{"n_layer": 12, "d_model": 192, "n_experts": 8, "activation": "reglu", "normalize_top_k": true, "balance_bias": false, "vocab_size": 2048, "norm_eps": 1e-05, "lr": 0.00735, "batch_tokens": [32768, 65536, 131072, 262144], "seq_len": 768, "train_tokens": 298100000, "steps": 6154, "dataset": "wikipedia_en"}
Below are experts of layer 7 (counted from 0) of a mixture-of-experts language model. Rows are named router (the router's row for the expert), gate (a neuron's input weights, with its number), up (a neuron's input weights, with its number) and show model dimensions 0-191. Each number is 500 + 40 x the weight over its row's rms, rounded and kept within 0 to 999. Numbers have three digits each.
Before each expert's rows: "gets" lists some tokens that make up at least twice as much of what it gets as of all text. This comes from a sample of Wikipedia text that the model never trained on. Tokens count by the router's weight.

# expert 3
gets: " the", ",", " and", " to", " of", " a"
router:491555468519597433466486435530539537465488508526537459485461532447505488578461531433501448505476525391549573516504512472554429553421515584500497535524449529455475501462535480489436491550581444544476514472519504507504507450470450434456581473511591431481536539452504503445525454525446528539490526508509534513494462448481454500545522516475518535492503501538558437524435548496536517499546513476565444516480559537512482531502569431484451483571518464516546463476520494508539481517506562500486552515480500478495494493449450458453564494545534497491418471524516472454437448549515477428
gate0:500479451494464463565444535449533534580541570498428507553450475432547485525461399523513456476590491431516580447507458467427484477513479514455490466546503558507503476521541440526529534458476495580515540538449530490463514464526499448452473484460468547488510496544526543528459467526504443574516510520478474530548557449508549594557556453490544539461538517494513562437439468538558442452523425434549501521475438497512431542512534539508506453481550485466500467461504527490577508486500473503516526510453445551493477527531547537453485504500474525481456472575493426442529488529515506525
up0:455458441505458538506510517483479482544551555554505481506546497468443500530478496502473492455559495526528448530516499478467567498516545431506505530526506574527530520515467445534558506506495483453492443494432568501462539505441507449502563416456454479458627496551498483501521460603459503509451434473473463523541424467456559618544507433461470541570542453514483553421485499528513507515527462507498522534495465464489504475480492492479471522480492506522470478512465541489566524422449505521446554470565449469434479561435541510487573564456515472547563482565500454519438475477532493486
gate1:559497470480488485490458505439549537616526420484499459516475486481545476511507521524572506486498481535489532484486511469487486436511460494492470494483512526433604547496577465423418475468475460526467529449495496421526542515500491561460478434437417418491530515512566544511471498562476478516535494497550455477491502532543445543541540522440469432490525514523506502527531515597555503538440597525566484519596535471498530491507518450591397481444486502496497558513496547469593504451546535503515516469478492457480496502471501488546481457553445469522505490543546506515489520568479482532
up1:454572585501514476521526464453551460551505515483551494508492461487497553574519541462413500509565505572457556428521444406525572458505495548461509512496465505559480589525547503560497510568532458486496459518478532502455513479465473498470482450508491506469452444463453484499491500492512471470465483446510533515507484481510401505555446498525481520586524505483426431544481483514521420446460531526515542482550486527520531455479506494469489491477439513507445441523414511473513521544551547514496504447513525562534434391542515495451487441616507491450435489459491485533486494462564471534
gate2:510464493565538478562494529520424496621496498527453532488498422484474556520535409516529455508444567471487539477514473494521502518507543508550470457504342463448486402554503481508464527528530413536492478570542522485551454515547504510480522545498510467486508504472529544451516480420482519538553500474519496513521451495468474481526434423470528485499510510501471507561464470566510501506524538537507524485547482493480417471468564527445433445453466500500432391476496486480402470524473455527480476508531521517562475577512427449533531489488506515463453472558512542478493458491480488532
up2:487434527524481482525522523527444605513465532557476581458505449502468549509511487484470505540502537481491513500507506523448512496474530558501517498480410476512527458452482602507448533532522514480399583566504532555535420489490461475517552449491514508423517566468445552424497428453455476490483472472459486469542529501516482449502440476488459514548474513556509464503474472566485473425522551485551550542541492498526416449448516524429487503467445508516518427547443582489519432503530475496490542566517507504526557490498475524486550528596500507474503458488529570488505406522495448544
gate3:472488485454483515470508490528569479448472587550478491430453551560524499475429555493545550509576466462479502483487471519524500461502453526447501493518528431486481499510462538472531530555554479546461482525486463415516551496406530539496573465490538487488483525490517545475479521481467502516511462548559518456485517446495480542395560546494551451421472472524470503468441548446539579463457497424573512510431541535514422521555480427524432466538556508506457471510475497477460505499472581518461549481478484451473539482503522491471449501476453558476497443539511467429434506478585525574
up3:468504480464516505506522509530482460500534479471559515539528512455536542466506543492498533573551498520537517494495536490524498509448483526461551500500488499447505472428473533492529530517524545429463491532449498492572509512523491526488475573449476516534573536477550558538436485453555527464446505412535514576515522536568460502456532500534479557440411501475478436506467453440425553417454436403434584489467540508539536507553546532503474535552535485439474553471485435534390514507571507493525526523476451463448475449504518460444456504505487459523462422510491542500482429558468438493
gate4:469530529554514500536554540494569536506554544520479552413500551496514432565463474518559521534438483550466465442544513516380515506526459571430593454507433575535519461460468449473518467544531589473474522496485580466507556460523453471513511503533442469500557533519447458569515535567443532499520447494525527474527481526434537478497536488549501505479478525562492382480490534505488444529483470520540433523517515479477519505484493475436490541523491512472583519482467519564475535462486510466465501505497590456527501515493440469580524526587504509558503553506457496529511466529475496509
up4:494473458517517516472479549411542557518480518482521521437499553495525488563449440468549502526439554544506493494539583493400494512448430532527512491487467563419560493517461497487561499471532563523560531479460490470488525502509493428556447512528472493576509579424510433549559476506472504512490497464512492523457461465408546476493559540491527487557472528519494486490422513522442479440478462489504478484508547461497483503469537403453436533532470521460570520604434508562458497436549514521494538472498581482551529495519437513500513580573484523497542508459433507524505473504539508494
gate5:584480560575587447513526497497511520523466441480504419505484529544424474591458481558458488478498446496516456489397533477508450462538486543523472449559495537413451539522472509529466477502494440532536485473568467479577486452443479481583495475459456476510504495518539504529478492407490569544512482546506498471478517459423475427514478499516476463507507472519450453534480502513465462551455504528502537496517481554452491550545443453498545505475526485536494463526487484448540425529534465477538446554560518474521500474466559508460414542450526474512475469495539435479579545465481513396
up5:536512545502506466477438448449455488551450491476580493529518494545422470629449511464486407535461491478458475524513477497540513475554478427447435489482443476571457527442521492554489428553482512509484517423488458560485494490424452602484538527516537498448467486534544479472547463447483571451562451449440457513499530441553457480519466478443513520493539536487469438564500556477435480538547507474522422548538466536518484546499541450531510446532430474468488537500507487520488475531514503503505439516552488535516473444415514508491420474512480474517489496458522516455524525450500480447
gate6:504508459531504469517487516513443439450562540520516462534540449522533485495513509478549474570504506551486525454496477489491486460444460487551518520465530477467548547512542599481515369470527458522513517456543583429497458521454553499459489438495541474515510489519449525474558543489500560563511497511462408458492509559441531497533525617451469538475431546562506559582498515457471543475531437533487512474455485485503519469546462539460560517536460519496503478572504538459497468543538527464464506482454514633438518431516520504460473479494435512503463514441436471525545448504499540474
up6:517519481483524570470599522464488476524537598588521504406504525611526396518559469535483460511504428471487512525503452448485558537505467583451471546591475537444533483478503545469551464526490477560517488526503508540462456565476511532513476461515535564532540560436495497499482563503486486492502528493455443532583486522515475521516431521473550497474526479433494528438472483482486477529454508526438502464468567496508473506542525518545543491462491557508485564518464580489522543461512474517486514441577446496527583551470531424494502504508503531562488460522505522448555542476481437542
gate7:502529522527559497468513474552473507544539482454485483478498564535545515500543535450503519509535580602483603550479415466560488524462449523426493525522483491475464506513510509509466532482495485495472468499563492542531534502511504480456413433557511521501427554508511514541554494481534562550609481528500564524484512527497527536528525548548468478353512539452512503455439549480515529479433491479508499506522539552534498511538511513505542501474504511507537510501581388544538515485504450530549510464504536533518481543503490509458489481456493515460362553448526478453468459499411524562
up7:499488472502593475432469518446456539539524446469464506476488454537545456462501517440463464493484519508525450554508445489567564545428509460521469506530522461554506535508477523488437505516456497492471531528518543507556489551438450503493515440573566594430454551531538484498528562550523514522480483503456525522510495539491525470481575538511537536474488492465488563443444491485483471464494484551553421553474532564579510565506501445548496475518517484510558478505522520623476593508488508454534534468435481516520431463457536556493461475506550406497489429407508556471507534507525533484

# expert 5
gets: "\n", " |", ".", "|", ",", " in"
router:441577481549484443487504465524538506489466468511552504477517465414451504497397529478489488468452523496589484488499503522508516525487495476506519509537509499476479466528397506499495534473503461497480506461440538567474530472533530425510438495522529476476535590453504473556445442433532570475548508521513484455507450495498543554592483553533586496488471596532521489533442543589478536487554506513507503516439546507495574432449459493544431428484499520517418479476600535442531476465475525434508505533565440533543496537505496471483465507524545498527476453536492501509507505482490608469
gate0:455485437487425521528517489556484471425545563509586475464533572491480544526515467480476490499553416541533481488621435541497546524454532496523538498559578487463522481547452464520472517503431508549438511433503492474503494531504453477546480486525517520472511556526522485519469580520448493520456540487496478482457460596514517466531546501549478556520466463505499453543515587515433486541453450484535494505520504516504550515517510486554513469468532527430458572451537533445629569526509519491482455549565533463528517461423491426531457496491469556535505512506493469486484432539511562521
up0:536488484494476433507537545470520465587483479461557529490457482526553469494448584469495509545435532467474553450425537500525495458455502510517536509462483482512514488479574529510615500473515514494542468489484519481460536461500592514515496545527512491500484446447447513494530452476463488497516444529453570505458504482404518497466423520452519520520551476485507487460538455548536545605500422470413512434443550490518474458545493485561581412457489481447542473465501518538481499457555472528523492488395509475511493514527469566527579456541565463428497514571447510532474539497485495519
gate1:510464528532473515448456464508487496457460467522459448540562522489502489411447443404476515458515522445539434543514484533541479497497489494538442497470503507510516499473411489477446479484516428526514519558533571529523571484474504508479566447481456456468499505421457523541564561520545514472522514498535571467533553538528386493568534466503513449473497509523457440536453500522547519447468485483463490582481509515469417589552530458461452500512541553536485481518527475534490485546527487505416549483512478484514537516507469532436421555469530434481542473524562563453491514482525388534
up1:481438513562502473494525494533492509516467500555562566511561503461501436533509482474511485443540505480488422530476438461531504386491478483490470419501504537521514582447411407541483487552502458447524562468512512523471481535540532509523477401509468484492472530522514514528499508482560501506552552537486523473480570529557504453566479476484439501462579525520433554437477510508502469447484450476477471577472518499475445540570546539475465524525530517503491473499489468534487512492497518467391497442496491449517469457435580446507449496492590525506530457538517534489526554409509398509
gate2:489486496539521516416491474549476488495438532536510499454507527514439501487536501516551520465568481473509453544508482485521594466540469471533540476543476496557466475454453515597485466465518495510494464517471537511539530512517527481537556559505531500471420491513487522483489410514423562553531503540421473518500514510444475542466425505485530496476550490422534497484506517532473558520504444527513516389558482541591484572529519482529499473455503549500475502506548401477422484523517441519558445465472497409583556510480534528534439516448543533446474526504509451419417515496553436530
up2:545534509480492483442484467478455500501515430520427549498553488484482501478594498487571545513546469484556536472496492496459577465566471488548493504510476487587458426487519537541461525486507503503510455472386559484509554528563430561473530458552482526458475489487505482518511438508571496485452493544484538522526452547501486501435422529443507524449515482536521541535445508499531526547558508551542587445483476476601462539484563560504533530449432517452405524530504559546495469522499533617484521489427542483570501524460528564529518503513519532509471522510530473491475478486532557463
gate3:527510529450483502480450465489527501519507487551529507526530451461423551557425556539509530509515529522555523560465531584502517449503497529508483523611469507482525505573511543525550542511484558481483466501448525489574538473492556492523434570502538514455543474443508465575519520473533490545504459529498439512562516419470413447538543515498507510484514514566438517486451524459478525489496446496512491495497506515470604492498477465561523461507505499554501426438531471459425381496568485477557555515573491503563535494514567484457500521456515479514544447464521460501516412571489469429
up3:455548507442520474476448531449566524489479439491472471498383513498502521484528524435533501526566457461506567622504518527458443435533460468467550537479602521457603499530536512507489526449475495424486520503467490488536442489501490510439514444492413438480502508507524535586498460423457504528448534544496495490474469470489525482447539508471496538491511518504522448480565475502496509463559526477471521485521555561547477468434498536480508466539583522555492522560482590546492527581577485532490466465503548410529549478508486534487453543562474529504458463518469506538503512499526523437
gate4:472516496512425552500515535488585535462499492518546510473517504487456479467440467542463480468542475489461557508477520534493471478529475457421550535461561539497506493510463475547539475488464448584512534492507614457591468540508494501484468476555474514507544490546559505470508523461466459489554553536491455457523449518472622484526480557458556494540493432454504539464420498478538525491453478523460480412528521531534519536459510434519492525494590556453571505518521462435473452531490541519515551548473474498522508473491518478495448546531589485460412500494415424533442533518544458439
up4:509472519477459431470500561501527519535498495509525504562465537408541512526483522505451527535540585428510523442561459468480499547545470483483491545511531438525459552484498485562480494468498405499523591473493513446503468493514517473513503467452472521503506451514527549521493512506490414511519570495421502453539528537506525497472527546440499457513422458479570438457503452519434495454472583500506568444496542494506504451464485497551542499567469501475566454488530404499490503430458489425561506532561523522568530435482557461549472545603530510552599506507490516541542505516495465449
gate5:460509504485419469486474488479527476441478454502573428476501484489485502504519531444482497552599560417543490528533520513562466473560486559473531535450495535482511465543509504567466508524501515529509560445598533520510539454500528585518483463447578476502534547533544557510457576469466500490500429489504420473518537485523491517531543567522573547476492534497486486494456509502558468475532437571476509534487490515532460494550516551493542502529503542577439526456484533493567546510466448513562538538525493547458456541467497490444520522520515514568505443529460428499466622506605508466
up5:465498502437546502555468622468503478512520517573436509510516486470542524491484527533498468491484503498499515478504482517552600536511457501491519468499487416515422534483495471471520506464459491545521487533405490482519507596520456487447515520520476543487515472553494547561499507446507568534432542530488548554478500448500491510531545455496471481481463456400488527461521417576539483514572536458488532565531473444474501559544448492473509491468585441466541454447481511509444475440502508547425450485471463471466526522546492526541540516458421475399514455523463528524486429400538487487
gate6:534483539541484452470463530508501504510466487491451511556436559514418525490517474430537525529502517498575540515507498572529459496486461502512574418545589530582485476539489460492508483482520501511511527484423562470527559492552449485482473494563462531492528524453503464498543507533503514513468481524476502529485477508476466564468527554458558531470467507462486528497467507610551511525524555515488491602445570507538477533522498489429501449510450477503459521598484468490481445548417450503509454547443570445521469604486500524504484504489533465559470493572515492371463490492455583487
up6:548446439474515469514555556493486563520513476510469506453528532577496495501499520554504468531467526490456521431558526461502441505454571479514529453485558422415526540474466532505463539505450470482488523522533468507595463540496520473487541480518531448573536459562432492559540569447425530438546494510534547474496470561529491487549478505475473509524511468523477538478471544519461420507515483528432485498545525513503569455518460522576489487490491516493491549441468525534499545519520424454595513394535475431541510415483479501518465446483528519489450459418491531550535508495440420559
gate7:487546500547428448523478493550470557512478474515537537508484522462544519602427446486506480456492513493498506526494539440496441518542502473490514479443405489560537505527500497603490462458554484517526457479505535505487470514456478546468524502524576521464577526420437447458455488480454463456510527510435537490558528523470464493491449491603480515517487521523502484489475464451526494486547483509504529466527579533452438509538449502518497431467504428502462493439556566501531494406501481560450564394499495463525536545545444492536533516540525555477465464561465458592528450471491543445
up7:526507491482408476589491542549507478484496497494496461499480483459450469552529457471470422466475450541467519549401534486516552466528470414484537514553479457481421443474467511547445515523513528467537479488591509531515584484463463554486518548557519488504516439558442481482483418541428475511431530541508525509530485533479523531566475517510456552468467543579509558427444498444527526457466522467469552496552508497547501519526499540483566531406469480451530460542515482479513527611476507463484562570514503542484469482505569458485508492472464531490494504493465478475559479556452440431

# expert 0
gets: "s", "ed", "ing", "ation", "ment", "es"
router:498567476566582432499476459497559538547482499548500504536493440462495485487535518439484428491478582508538502493481503433500516553436571493458519501474479500474456427459515461460502483489495429541526509505494499479468585488540444420503495480522483434541511473467533494579411480530458479447580529480536499432486512494536520517545481496501510503481465471452530572531462441518476485450514578490609478595487498528558530494535483486488567457508521533508445520498551598509520464499480516446500511512483507450564486412523405429553536510504476498490526460450444463514461586485516510505
gate0:453506520486524455466496555464507500534497410487504486486467579514422543495512520416466444418466528520487558469538429472468524505500454521483511436495559507540517506404493521502500446565450512491489481483482447579510506521540474518416463448489514523485425436391498456556455540474467460473467488483541543444489502429501489480500497430472474490524504470501493495527504473491497441474486506546490479503530415512404475494474494426505458399451443492462443513534536593466461501489499532510477477491492530551527535488480508498470514463426432476493505417435479515536418495579427503521
up0:531475480509536451513440484454505414508515485458490536534462486442443505473439490455590521517521533520406448524439533469525497513520507455420522527459477574416498516502549507506502459417525473480549544502498464497560544506455534423602473488489438431498550564530499487439477562426482560552498440488556449562478480512515495509521519578549521452527475462477537513500586475463487537547531481476446521573539571485560430516447591492473527522523486501577471499486491467518525468491480480447548469461527455520464474495481512530515552546477470533566501448497544516474489535478534525454
gate1:539463460456553556482458472492541560511571541490508531493535549488476506447501475541523528473488501518451518527520517515574507569505501487497491486543486540481518510526565436458449509502451482490483499479468448497566603549514536510544460521496554598540534467570551511473523483486485549471476555408465492497467511472495490536504412536486513470534544458524529501524481515558567472499526487476485444544473479555436576470555498449427478569490481538457417549465520454551431496454425518491575534461509439532471546438400514411484520459543435521457481499533489524516476551493528572512
up1:474543515497473670553486478538513510479570575480472518560452548452507473507531502471511451449471533601457504466486537538505546582494462528515494570525492501445516510499525468498487541416485461542538475434505483514519545471535519501510514536468487535521464510508471520459508454524510521513481539522475468466464464453540432544490491526434473573531536441515530498537430472490508464459484520506504448455494534503452488497600441507417555562452439491529550485480527452536431442533512492444469545460506507555454496479424535433523475457498476491479422540468475444546533585459511500458
gate2:474577463558505508429478504506523512495551508487510520538499491456432531536521469492477460474408534535530549463499444550450568457447471496462515481511465532463549485532526497543476521491567379514454515571483483449533480525473494500496502486470445508540476487554511433467514505537510480485460543534460519439513530431476529519561453566491477529555493517496519498564465541489540504473395461495434467505506488536551416558533597431582492517475512490445541486452471544526466547417458537498519519543528486480456472467548399527499570507454490515543532599469434488442507543489495500484
up2:483468433487477455527514460524510508567500498474465439377467481497436438536470504504491510520588530520503434520456513468518515504456574532499541520512382472525452488510523458488503529509477520436581530437502489541499547504504575483519466494479490480493526505393501501510505513409460478512457482540484540502494548520515424481542531468533440478533436563563531515456496520571494505558571414535530533476510508417517499575464434442509436492496494483509560508533502538545506498505490460538479434559463520482468525585484517530469422542512476520586443456578480546513504525495509518523
gate3:500511429543513495532498515518426532537535569525433499565563518514469539470497556510406436496538504526514510501523451460492444560462498470497506453444466495501471408572504496470449418532489437545465504452445432423497503557572512519479506482493499578513480483522477546491519448558540511469504469506532494473560539524553497539488524509546489493538515482550474471457428488501469520448488487526484505540441549496448513484477454534513487502527533446497451415454497492508559601460522540484608479472434565495546414467527563449493499447462594509492553437545520524487551494505521477522
up3:533572549515564491462488489478510544469510537418508477422481524542459526531493492475568543516539508523468502564476473459477543582521502458490453573547478533493575493540583517455533522439540567540529558443473442487461498496505456538440529474489497550473488541506583522491507514562522472513561511464524521485519480531535504477560452426553494539528527496499455462398541501470464494503537576489502569432538464503530445453601467462507431478522541498486498480552520520436475507417415478493504465516517474532452486477443540411459452534466478539485494417509486559540522484506496551483
gate4:520428461493494492476529400448526423505497524589543574569530525500482525447566498543526522502440469460508486544492492511498511469506521474581490468501532461515505438458500457458447562475488571479471526555516512389456482512473475512508441502489506502481549462397487504498485475558449416510477457507509553515543434485486441504460497441459518470521514462459495479596503505485474490489508531429510519484469475466433601505560447478600458473492542490587441503524509535515524568468492537507506434551500498525451468511453526570487593494516487462532482469494492526431495506445546543486
up4:474561461512507509532583506496469504463492529487568549487588537483498533495525527554415507455451515369516475515515455491497442471535493506488431530567510518465521492478499474483504545581503468491543433427420481503439518452498541446535437543537374532454537458505483438504548466481503528473475528500506541514530480481471530476484441470556532555591547492554529483554453464554514382485441529451524486549522519513470543466527505499505478523470500551461503548570525474528453512493484488479431516508465469514499460482505496473566510531523504459488480529510478506416461493574449566563
gate5:473477480541448530538482467502567492449507449545449511564490526511529450635523488489490536472471476531470465431542522478451551537465514520502502547526456505501467388526512499477484495473449510512519551510529456520487539439432498431555503499475476513544510514508531483537531486530525478483505515502509595479467497532496508480575484547513478586507500494451536536478442488520515464450513516518454384492532461526549552542512464539535564550595497513524465491481520468577396394562551552540488502504482510468492508542410411478537500429468526508513479492443520478523463544454496463564
up5:507540475484441524489467517508456482500481455524505471481491550546497525479430530495490497535509521522504499530486474560520480543489561484457612464463562523452462535472484517452504444469521485514523494541516537525464441504534457504474517530443556502526514400506495564415484535505488620510506461482556461541569526483490518499474509383547457447483494519492508586513527520448478555557564534530428547497465421513516495494542501467474538519492560480464463497439532493420462566472440471529545602449450472430515477516525482490438500548493526477453512430565507416516583533506459509503
gate6:492497513506535530497563440482476535458510489485487498541492493496518513599559487546484525466520499515549541545471545539466453560486508447451489438526508456511457532561587473521470584519463541412501577452518421469473454498451484548536544537576537477501486520446514547415489489496515420470597503475496486529529508477447485563552518501476528489501515421447518519508488484538472504436412518556506490468494517478552500526515469377501510441516513478504619570503563509564507439489483480428490536519499425494442457506460460512531485460553471505475495529479547507476483524509443487565
up6:424447521562551508493512519563527486496453471560505483480569477512496511535518447506499527470511557493464514531567451534430469517490482550421515485583469527511442521446532482513522587545410545431475533454449411481559486529468408520503448493480497513520487507518480554492525486580495511471559583459597510481540452495495419490471465518458476471463459455498514516485456464542443485452462544442484519433455528502526529535529493441449498431525502569446575473498453458473455458453529461447558458489518479500486493508451484503500549536524521488439505543455489547540523554473512444561
gate7:465531470530517469522535430510531502525466535504522423578506462535482478566520558526440528525494545500560407487486442463503467498479486593490421499499481450518515496478475533514455481479501477434575481524578509515573521499551509523416491520489486478508441532473488514515497483525488492520427590475566497491421541413424533439448512540485507477475516505463437520563453486569491530508470478440530501515534411409508475486457441413490502542508492460445454497512449553504465506494455524433515433514492560510466550413518438487500542516495532468439505471515449472551446467464481498468
up7:545525491420540459483484517532525492501474496472438537509511492431540525412452533418532494538515457451544511476550524441464551534533557453446571513490550468548546523460488520458542513589536561470456480491501482554520525529488579494504584512477553529488541418483486475551448519477581546444570458480570508456497467527508476498524479492489499469433511501493514489475516551430488461468546544480488490515529525623487515489512500518495532542491513590456537531489535544501527528450488402524503557526426476522467548534494596489521468535505453518489441494514568475458539535511465566565

# expert 2
gets: " ", " re", " S", " f", " E", " \""
router:504515450544468472469477417590511544447462558546492460502521438437527484528412649474477518465499537483526550516429523438540440544522513511447598509473466576435501537548514410495509533494511473517487467533535548502516543470446487468478540492517490468482570499500457486491494466519468499504534499540477549473500454437473509491559506529505537515423454546481554514512477482493444518526548526542533481524506504546518512466457487493467457495480567488500514521442474635509490478492501557440507506526487425496575538484466518521488525536522534391527466448402549508470496512524461496498
gate0:490505440494503475488555460496555551475500549539501493575568482526521428450463512541458466450502492451524504508488562496483454447542535446592491544501473570477500529556543491464453446533518461477438500450540437466501456437457494587515430496545496488502484544499499506454555524501499509507531500583485469505542436414539485515578463466457491532538501519515542525482426444472521505489521457528497456447559577497478531479495520521436483462466445498546528553570451452410522483447520555542376515460499446563497572464488504491492490545439492530474472479459446470496548468486546505460
up0:439473477538505513504570416526516461461548574531508485550569531539478516469445505531450491498473434498491536559429571479449441485483484449462558556511536505493473483478446503468451515425484545514472494455472491524514532424485455554526417485493459483466533513465485463468454521494510591493570502557473455520508503437475481528619485463500473487498465527389481514515523456526505436545453468540401525517493528518579484511481502481523526502490482556453457380496465433458473492490527471503462491552418499509522508558517455545564490481522520524545461524564482506486535539492470438463
gate1:511557510572431473530469488473546484450434430524511423457487548438510484527491478552460508496431421460486483479511468524485518478543499484479564528442484579503504519496517486503503504484481563450445486532515490505462508467476574505470573477537527514511500556465461486551560482477508562529601441497532467541476499482499480506581419571495474528504378516541530579503488459515463420427506522478508514511571527509514554487452510430470446514564542538467474490475480485526489413508552551492465489461569463465541543533520508570459527488491486487532594531527551518491492495475562413497
up1:543490472480490615488522438537457489482440454472600500500478455525491525503484582496376548527558487482452533530478577550445490425551507506489494502502594480549515478506454448485484559567562501538448486492496488449430500449437515516505516457475469519502488520479536507415459494478544484508500588587480512498592543480537507427544557471451562523565474505522452423517483490546518537488434532574522482529481536491516448470557498474490531454474480507515413489556515514466458479503528470462524497531528478566544462502521439508512476479512528491483457459535441469487459531515526544474
gate2:483527481497460510512511514479540493409505476510441523429560436432503486475572569521466526431556480448461442554549501502490454534476549496458487535453502538458493573464565500527521482486500577462497548529501478514497510552486540476476488514621508456516502526484555508534489441421531565540464453445539522518569533484454458518457460492424481452513461520492497533558488524478517539421526519581515384528500446557517551508415472505499530544482501537522505547479484533508451490503578495525508531531491494473561513500450469593457497442551478521497505479461510529385486524455510452491
up2:441522485513527505524417520485533477440501530545401465518547487478482486520529574527482532492479470483532484540555550540468519524491494504486418523486501495557447506567469498469540551450508532447502509517510454590462514430515459595519522510528491463451478549440479500486572452477450486550558493512470545594440563458552441440457441532499488387542451509538514517567475472429455519468452400561468498501457505480411507435423529471433536461548475472484500465469475502508524493441496487523480469498531532491491495486459585480500506542513507452464552525441557489519533487481510484479
gate3:526484499565560538474524478540574489497458525503469455495527513489557431516461487489479484574501442484458564508563464450424542424562584519465492540570542547490468571519456431530553450473515539521526459489480539448492408507499454442492498523506552466514552469512437550522497500523567523500489485475452475492531582534488494421508467511445553496561544479507577566442481601523451539512569445488499482488439511577505466532477499460492539495459531500536487558467512532499505520526469522508476503505487462482547471396467519547514518513513480511503488563471529569541497526480501468384
up3:480528546519482500532480473559517493492535552487495458484426513573500508514520531510561452500499475433475486444586467483476451570587524491534448494415535515488461490494555526456513497495506534457481538580505525492549500470474476530525526555497549546465508543508518557522493451540497489472491487568460429500459528486487460460532527507493498492498488587568555537534575550560595450477500534431508416454510500545517515379515555571479557499543501627495529473520553511463493544497528550519486422535418449485491501533449506523550524505436526452484486474528502444521493454480519478563
gate4:465465513587420474422503542499501549469591539461536546579520501490541501538534522488438504502542539501475541551536471478428545487598518514506469453596531453439489506442520465519538515535541515485485475435522535538571453549525499501412591541483510590527460502498477594459468503501542494513521561466508476515491460466519503495510553516534523557476478488497520516488459465475496504505455584555543444492503462480446505434484547482550417539563463493463468483456504616462467511486516479430510493473476491531548530527536465519529546529542501454515447528481479432544474469478446534504
up4:598487438475542487491476454464497464578483489517508493473475482491438483440574469518486496546473581441506542468523451460579543512447539488566531486394526509528503452501463442514538508480497436471481509518499457529468475409476430512526470503488516548480538486476491453506463560525509447539485468497439583418492431472525444456531561478453473596485532549502472496434501564522512550507439535462575495513498480521504454482469460517510463542488481445539541507472533520474461441463498521539416479533496488566533482526479377542490500553524480482543450525454425466484546481480508464472
gate5:533487486524510460527481462479524478497493477457490434551503497570464476495441514545527564422524551484511530447517554496405465502554518503422457470475494528426501528500524459466422505512464489536567517496486570482561549534494414493475518521408528500487478465528425503522518448460545447488591510458448486502458401429518504473454578483438519468391509486494568526468497487516479484502514548501491522495414442503483464512548552512497445483497500539495523531456498478544531502449498541422509518530515523510444489458515490507520422454516436457533421460508445394455457496531497552492
up5:455517495468500527498432577451456549516469427521570544422477488484533523540508515514445440614477513475467533435515405492539513537428549518427503503583499532529463533441495518516525531519482508505588510530550480509570519482495490443479496438485482477494490511507450545496530504523466518478433462489443460470575456459520461497526512536518412610551591514432502508536469474475422516507469460554533500495461499522464503466480438555484583535534460479506451452497490521443490510517477488467476431455441489536521448513545475570495524519515493577492554543492543492441511481519539487540
gate6:420558506547488482466538453459501512471467515518478490538483525478474429492469571530525443506436490526432512490532514521482513491516470441460451533541492503500437488531503546504554499496449469496526431534480533546549514499547503438448559476465544447498576464503490581459514473485445495511535468511561432486539535471540471489527586543524436519469552514458542512514490490564515537549492555566487553490520495495544473524515475467542490525493515528501561504497409601495486448514485438530640512549478475514533516526513604532547493555478442400556539480449435433523481557489491474520
up6:517529523497480431408482533492467507515503503574524476469464537460519468464535534471464525487537507542522511489457409512361556562516481465532485511419469459559546502488469480455450473480449492523476521545489443448507458496494533497444534467509481386500523434526534465475493561550541452519483468476509407477508428502487494503463490448503457566494500514517497546494459520487478494417505520455467494521557518545564445467482438571472489529551499511496465460512451496528450501483415575458517539432476437464463536384513506446503524496477401482525461415509506494496529502506543484523
gate7:575445450527496541483503459463484524497499437583432522546464516495535578487495565515566497483535595510532466486464497475538522460500493489476496500465516550487457581449559409464483471492520469536497459497449465496572563480456442443593491519448464481550565482491507526509509530492450567544451473504493458508547449548507527517495487488524529425445628538511525495537572487460506505525507481528486529580461442547505538502523462489540552461502494549508500514567434506474489407457490500462514610497508440519478536479514488486461503488527519532523541523545580438532469515566463509474
up7:495526430602559452491512511491481530518429473464496484440444506496496506453540501509458431495502490527514483498493545479467475494476571511544529512505508433492534449513529546445507462493530468512485551510396451479501518502524500552531486536507544460474478511565524522504455481501516533600393518498553523528484426548517464468545414429525427488562492439528486501518539493525492503490531520475425510513575436506495472503577458436482543524526498466574467516549516440526544485504551539543569433433478528566418536511478479554558552539484453542482491415421526470489500489480458520563